config.toml
n_layer = 10
d_model = 128
n_experts = 256
experts_per_token = 8
d_expert = 32
d_shared_expert = 256
activation = "squared_relu"
moe_layers = [1, 2, 3, 4, 5, 6, 7, 8, 9]
router_score = "sigmoid"
normalize_top_k = true
routed_scale = 2.83
balance_loss = 0.000115
balance_bias = true
n_groups = 4
groups_per_token = 3
init_std_router = 0.00797
lr_router = 0.000904
vocab_size = 16384
norm = "rmsnorm"
norm_eps = 1e-06
tie_embeddings = false
optimizer = "muon_variant"
lr = 0.0106
beta1 = 0.9
batch_tokens = [65536, 131072]
seq_len = 1536
train_tokens = 458300000
steps = 4784
dataset = "wikipedia_en"
Below are experts of layer 5 (counted from 0) of a mixture-of-experts language model. Rows are named router (the router's row for the expert), up (a neuron's input weights, with its number), down (a neuron's output weights, with its number) and show model dimensions 0-127. Each number is 500 + 50 x the weight over its row's rms, rounded and kept within 0 to 999. Numbers have three digits each.
After each expert's rows: a language model's description of what the expert responds to; "gets" lists some tokens that make up at least twice as much of what it gets as of all text. This comes from a sample of Wikipedia text that the model never trained on. Tokens count by the router's weight.

# expert 0
router:523485525487535503519461554444488529506468512351523622555581469596499585486563519506500477506516455488464493509476501522505544474445411518453433494483548531515545570442438433564516609474479429486448489540535477536419559471530472471497516384521451474465511514482586474480533435461495542483516418461462383498610475554432516465628487435358476489467485524470569571582509550497495478495489
up1:500425485429456541493494600474464571513474477400512538494574422541466547501615492461430517490477455518590512505568470616408498474517464462545440456525481513462567559482479552560623550478543500573499520473459472506479557488592479385472490430518556514518570479503565567427479414454461548450497434493495554470535483505502570420542553575341495470488530542493520521570442485510466506508488
down1:525424501507497407497544566588532547522490413484530453403475525573399466550439478360411568460493558472513528495380538440485437553517582466529489470454514559497539505478536460532557492448566501591417479482521522433439492462529460502403462444568499509483540567481485563480486502585393363536512471530498463532438475489535481520406475536479529455482474510512494400419509508456496513489462
up2:444462476518488486515505478481527520524354536505506513574514534584557564439402489453510491478522493465500472541460553445534459433429444603404450518446478442477515494469490513529539595494518475412381505540518445508557489516544438556431497523595523409508523582519532480515601447493461541482530522420577446498514407598429531484488479457416429486516574494471480598511504508561531469538393
down2:429449598563471468515509502438496457399516455544446504552492554579452443533554530534556532481510521498443468493580461543492439448547541459500478448334493492484614512481556455434475478438570460511534514571566538503457530555460494462526530526553491504493484472479475488506452572502481425410551553521458522514548492443471440554472447488569471443441564443310492442524491476502532424590449
Description: Mid-word Latinate fragments
gets: "in", "i", "it", "ic", "on", "z"

# expert 30
router:476524369521568480482464422569523554555456553556460530488502516473447540460407457422546474435545519460584512510529475545486482462549455524440425481522486428497472503535473465582452544516529413550514608478489487481491476410447519424435488444532527416571519527638581523533489488485467490574545439494606402509528537620527516448563494509459435436513391537519529464520523493486420481472513
up2:470441572441490485535590515490578557567463552520516594495467538499570592446437576455527472500460498446494445422523465452400503466460455476515499512465518480441529481475470445538440461532447456417440498441482493543478445489560555481380521517528562600515489531539489545558616522509390543476521502526513490497450577495450475499578435382470441542464459547554480521572569549557418501518392
down2:534507434472470567492491421488536504436487585494497440442534553525442457501445520544484510529520491456506571537523523573473615523447452477476416474556477558455545479536472500487559492527534480412449461508496422425490495516382569475468573540540541533448554483544572556535511457593531574522403414438385451526354530485525550458534504501521326442457536517474470437522476503485461481510520
up3:544542399469514579549560435470412521544421580487466499557528529558508534422514535436481484604546516558483466447463516471470575524488485433462527500434480591590615506418503484519534556494464511563445537487461519465505540467463499494506624518550552570514436479487530548521505526533440604532554486548520469553462502416597449482446397469574424506456513504605553479515456498570428459477550
down3:528430584397393519601511451461457434534449615499525478448446395448535563584465444497472493481516554479491454515415441421616437459459533489557486526572572529544506516524465490491456466585575537535458488532494410516472487448489579484444572475513471518473515540474469460497505463501477468407491468468576489488478500453584583547597566544547573514492511524469537520568404440497521468550543
Description: Numbers and math
gets: " 0", "$", " $", "–0", ".0", ".8"

# expert 15
router:494468463409508500446473538402476542532541545421472526444476504508491550484555559534473382455510500501443497474575457519458583525436348464517461487461512467497503429435505499556495536580455490488400489548566559541514525559489458501460480506603507464505525505487566495518474411607499489505490479626507463591523552626473525493519525485505501383392466479509588530501482501462561390462462
up7:484505434452481441534504522447463598560553556459486477536532499516480516451564501600538454500489553526499533443504509462397510552539396442455492542520561505463554466448493462535400490505520516557456526572564596449420585516428455387487632521580490475467490522453479460421436443480460425503550483567579441440529475512585503519455413522471549600490460458486519493512570514502619476490486
down7:487515456518451501514423499502426528558496568521542504458523461496535483472484538484440485514528557434446542462501533478446456405467644495543490506459562462538523467474566528513552419533450546581444487569506500468397528575513430458409450518539375455602486454516523583439485467432469408631508481500434459540504526452602419526511496435428544439536539513505495519507553562562503577437545
up8:484497508429454525433507465427608505520388504444534526571465508474506526463464461544439475528548490551454473371568456523543535504534462522524513453467474448517526452499488415519469538563501445523457503467541532510570492537509441479427580499395471422454645436457605530496624481526511507508474488602548421528507523465531476461589495461509518447488474536607598528556443446438479572541478
down8:522586436505520575513501438495482496410515584611395453563517492462410523417560497489463487542549512568409500502437419432533490406398516610496470471468548495424461587530474542474421452499429529456523449486522480510520584488466485575527552433405523485568480549436536465493491461476548514515495463571541540564449540527519523567500539536470504476483487561407431510384542435529460518533500
Description: Taxonomy list dashes
gets: "\n", "-", " and", " a", " but", " A"

# expert 54
router:468587550445598592614476548448521516529449598436444492581498489509553544505498467514503500462521473475513570508485538540504485531464499455432430510486435560429463549548502425537474577529486488455437560561502524429503487406508418501425518412510571499494521491507470525532571377502588581506501521486535455649557552472450571567525529436530444465450450565554467486499601498536537506510549
up2:490420491449510546548516489624529462508489462442496617583521522534533553476523425521547477424536446460406433453474561499481585498539473568402435466530465575515509535543478538428468523552502498503548579577510487535460516565412465554505524491500443485455515439556450481501556598539467464567522480499514520572585573465388468440634487490527485467481427482564578491554555559486537498558433
down2:558546472508510426508539551520525513539494464467524444538471459452510533638480458482570503511420507502560492576543470503570564413511461445461464427467565524514478419481432478523606447489506504544644547462429589499548525439564467504639461483561466557637557540531472490463463457493589494505543554537453538454464497488512513556537542539417483539549533414452525477504560565542448462550514
up3:558499461490458530538505382453450537386458463540512588536609504496522471555494472389498452472583487562543521577529485476437476542546499555451486463458414626428483466498636472547475561593512470381471545473543446514498469511465415443459500533454513540582452476467491553401444517440462461531510517426524483531522584525558529550497454470518501456494550436484462453489441484419475473504459
down3:579483478485444462391467490444560564526613426467486510488542478521506353454556459492506504585474548544513476522468515559447482559498452487554455574439509517577539463477570465480508584597477504441429479536528430450511546550518521553501415417533567521485492584467374517527564457544471502507474606505499475591482417501457529504520502524508501433539505498481424580494395467491577579466470
Description: Syllables with c
gets: "oc", " New", "ic", "c", "ac", "C"

# expert 36
router:480504493507485482448480343464501590530531567438459614579521502555523494518443562492535480413515548501504506493524475529443513586463389431467479542507535488472458460582519504547512567541450343454518484540561524534508495494506430455430517518485540465546481469507514447535541520570478471465589416408604540465595541464478480448640516535495483410500428511506557502503427491454527472547498
up2:472530506462501568506454463523482513581471492508589537537469491551591512500530434398414483574530468425491524418477487490497480521389515440515487404433569493527536407474507537562458549440460560494401606530494472493512495614476457427492553511506458471456542510570475390517495538493500523492553511455488497548515512547418598545569396539553535385500582419555494514520533467469460534447578
down2:510476536411466501473510462520502434446452574542524485475601523502488547579476485603545472530471490386542509587470525508494503538500469533479472504463500522361548438589463537520538536560403557441534583461500543504542451496471534528358508513475507578453518502468452437557635578444459496501527505459499548486446492502507503521542480437562556443518513475559450520364481437538423573575455
up3:513458435458435416487479473518541555581496513491586537491493510639552587508472447487545461490455544534541439589521556436404518478506433516465511521477587548508484431447458538465533480575487481486488569588533566448475537536459456492406486546579581426577482589468448458511512478467463572387496534475442519474547584497438478518528609497473498478473575427535566529518522472495511411430563
down3:565439490529556550455479479425521455521573511574453533575460586540451499597487428532442509567532486525455487493455465501487401498555539526555566448447461510552552481538454375508476459472544391569444512515466534443458488553542532509454462502507459511439446431519504590516542567472492497517622446563424462543536523537511437494514451530480553501476497532583554358537533588485395524451448
Description: Word pieces with g/k
gets: "g", "k", "w", "z", "ak", "j"

# expert 14
router:503519415454535459494488485505401538501462648478504510483489530559451557428427519505507476521539477497480472540598491529444512584457465503528473520555456510465438486464513470494504595587532514504507508575550574553499508487475392464495580500419503438428523446551536421471475469494359483540401534483450381516453574560544479577496448550475519416434413486493537587531455567544454528544539
up3:516469484466497484483568499511539534541506540476453522430566520595475524532478583522573345444486481505549501455620552526524453545537431413473519480553549478454507532463497456482514554561454478473593465440509520550489478547422546416538545523492467523432520510433541483544480522499542534616524469473596442502470558566489457491494530545532639451450379532600581431449418525519502495490563
down3:481477520470447510519503585518519401459560572483483411556477497562497458360514583603438519452487448495463527462565501552497586505543514404478499486502487529512462519415434473525562470449517362567500483474537524430457499589548467506510476502565477513329503523517532497462427507560618413493539519525509549532493612452480513464482549514446502539457442474547511472516470534435448577473474
up4:464497512395562528588437530488479525590553628379490426538453517479500527400446491444595451569483417514578553556577459518421520486419488438416480537417513424492554518475553482548449571588543541544487495462595507548517505538547511471505536551468473475554469641511439489513491488469473545486466589506495460482477568447542526472557467478467511515428517476518534438544450527489431531508527
down4:566510423533457515473532507433571399463487544497564393565502504393501503479474404587495551529508585416457545557399547440496487544487520560533479512537489510498564551549503477508492456491510584492478475511413521505512542499494444628512461463535577528503573535527510581520527546537552367453492486427505542493482472481578553487558475510468452422469606512436553467480559546592485543492606
Description: Infobox field starts
gets: "\n", "-", " 6", " 4", " 5", " 8"

# expert 38
router:528519434492557486582439517469488537506502537512493478552473447537587501518535556504539508535551594503531476511555636496503616518504472487459444574452469485455375447492449515502529530532517437503432503494509455470522521462355485468401531506496576480558497443572502447594594487461452484543476583527494503552568495616463555465562450511465513440543396527506444569526545515460567430463407
up0:582493481499531498606520438481407547537563519435421543488510477509530527484575453418480493487571516521498468377459529541454434487438623436439442605543427564490447535471560483525452539561535513458506618502582521493454439458444485444449552595491623472518438513591521483535490542491457531448536430502538505486511581568456511532534543527448500532462461439547476536584537489464444469512453
down0:549542609509418549455495439568499543444444462546460481434548545593459513457507554540567396575451469418506451544546483480485543460477556391535605469395426479456530440482450553417545488426581541514461484464454515490508459566563570530497517521482444527523532529489468486483547472517545581495476434499468492478505554516463454581469406433437529488589577439452427436454543529560509475451514
up1:478494426461505465465479457491533562585504565447452583526514504552448531512555548472547546431563523601427588447518450459561574536486594457448425522509459540452520504543493488519510514593545500561375574466537508451452464399522430425503440434539520445571446535523591459498532531541453497550479398507478438458533513504487436427524510616460487487428469540519473496554560524545452449531591
down1:554484529546481547586503556405556466447527563565569473425567585469438440532452536550450449420552503450444498609486400511460477525581473584539502579513547527471429555429526445566435442486396505475584399448542467594459496557524416522453485498468512525498459542517536552493435492540503446468455491551512507454493570536521525462488484525510547540425531555532521401515437550475472440580484
Description: Counts and heading starts
gets: " 1", " two", " one", " 2", " all", " three"

# expert 16
router:454482451534535438441567535524437537466474553435508519477502517513390588407440543438528441546505470513522539509588539471513562563526379524563429637528438558448353474476531439491460499547563515476476517538556486516475467442468478463549527489563495521457455502521581441490573498536478495436435503573452414480509572505520383507541504451482409463411510539556524517553558519501488474576486
up2:417513481536549498485533500542483510524502523490548545487503393541569565480504405502482525509557530450483497549484584419551575556502497506525575558462511523489480530565511509543583520540426492457503429423534543489428499457405543442521595534556573516491525491638568447392535415489579567522543469428539469539464519595579461572518403549473532495399476408510436500504510434493478530478437
down2:549502579478436528483496575591489477513521475513564497426416577482492476485561630403586499498621390520550587499543480552520423543508415477449342512430493579467560482459530490545509520465574506486536520469552473466469493496480539438593516576558552485511496452408597486498437513558449515541574484427532525501459535532460510441534482503545440444473535519470509517548459474554528518526541
up3:511428526425403564532541522504409428471415491510393473454512436440437574417558490476366553509534503510502517471511461489504481487449468441497500562469483455395481448452530489451613499448526492390558557525533460464565447470546501486572552545501438552478554469491442482531582530491439567493528486464506469479459513514517514378537526577487377520529457501584506540559427541505456453442449
down3:516517526560438445483463504553466492483389475504502525414492572438546482481528540599516510632504544478540488525495518527497539551461470505491416458423461644524536560461419566489587517421477409528565582575452559493485452506536466516520492525434430448523577502570548477529524411530516512478414576438476572568475559463453571501520519557498483498489495524430470528520372541531483431505424
Description: Section headers and infobox fields
gets: " ==", " and", "===", "==", " ===", " in"

# expert 12
router:507557472512454544575531431497527522589444554466537471565533500479514484440471485454538414512556442487510474552569470474534493559483460496494493585493502549503449494419505516509521474535628420481522532593590383497524561380422472413558546445472478503507497460525506443523576480506425465470472472590553502559505601552459440522588487461445411433395498496474494504615481441468492492571448
up2:473516524430514599478587486528451518490485529398466486561537502610490486395544581442462513506525470441484486530577534479487472551448519445477543448501448556470505493429468482541534481528537492570495442466557597566479484561465427509556478468479481481439568477500551380539484594388495577504539516551539453566381541479455547498485468417539515378465547515518505500601480451560530469534398
down2:531559542532507600461469428631483456551489535508515532563538567453495430525459461462415483583475548612545429478481463543589572497574580537509477494528518475507451490601491431527470515559515490547538538487424433549486476532482502513535589484526465489519432479503561511542507552563477573549505507538523428599483365557485508439513503397421571492564590505478441480535617485493508510478499
up3:495543474449497530405496526489576470521406563543446587482484501564526459591482502588546448471624451359470438507507450491516572432413459533505497546447495415518472520541554598549493591466498448482472481503557437583525515484402484412480523495488461402489520491488502418511522519583470427471470512500527472508472544552574520524493445550431455486410569457497533516512538495550426477568589
down3:489506546502453509480424475581492517507475507498466560494474490472464491542381478468524581556523430398521530500488516525577519548380461541510558533494568537442523375472541522534500546450429482508470459558484535522403528557466507520536465502551470527552478496570494596476501501455515462507494542589425459501520481523452517529475376564516592441570587599353478516533489502453509590607441
Description: Wiki section headings
gets: "==", "===", " ==", " =", " ===", " also=="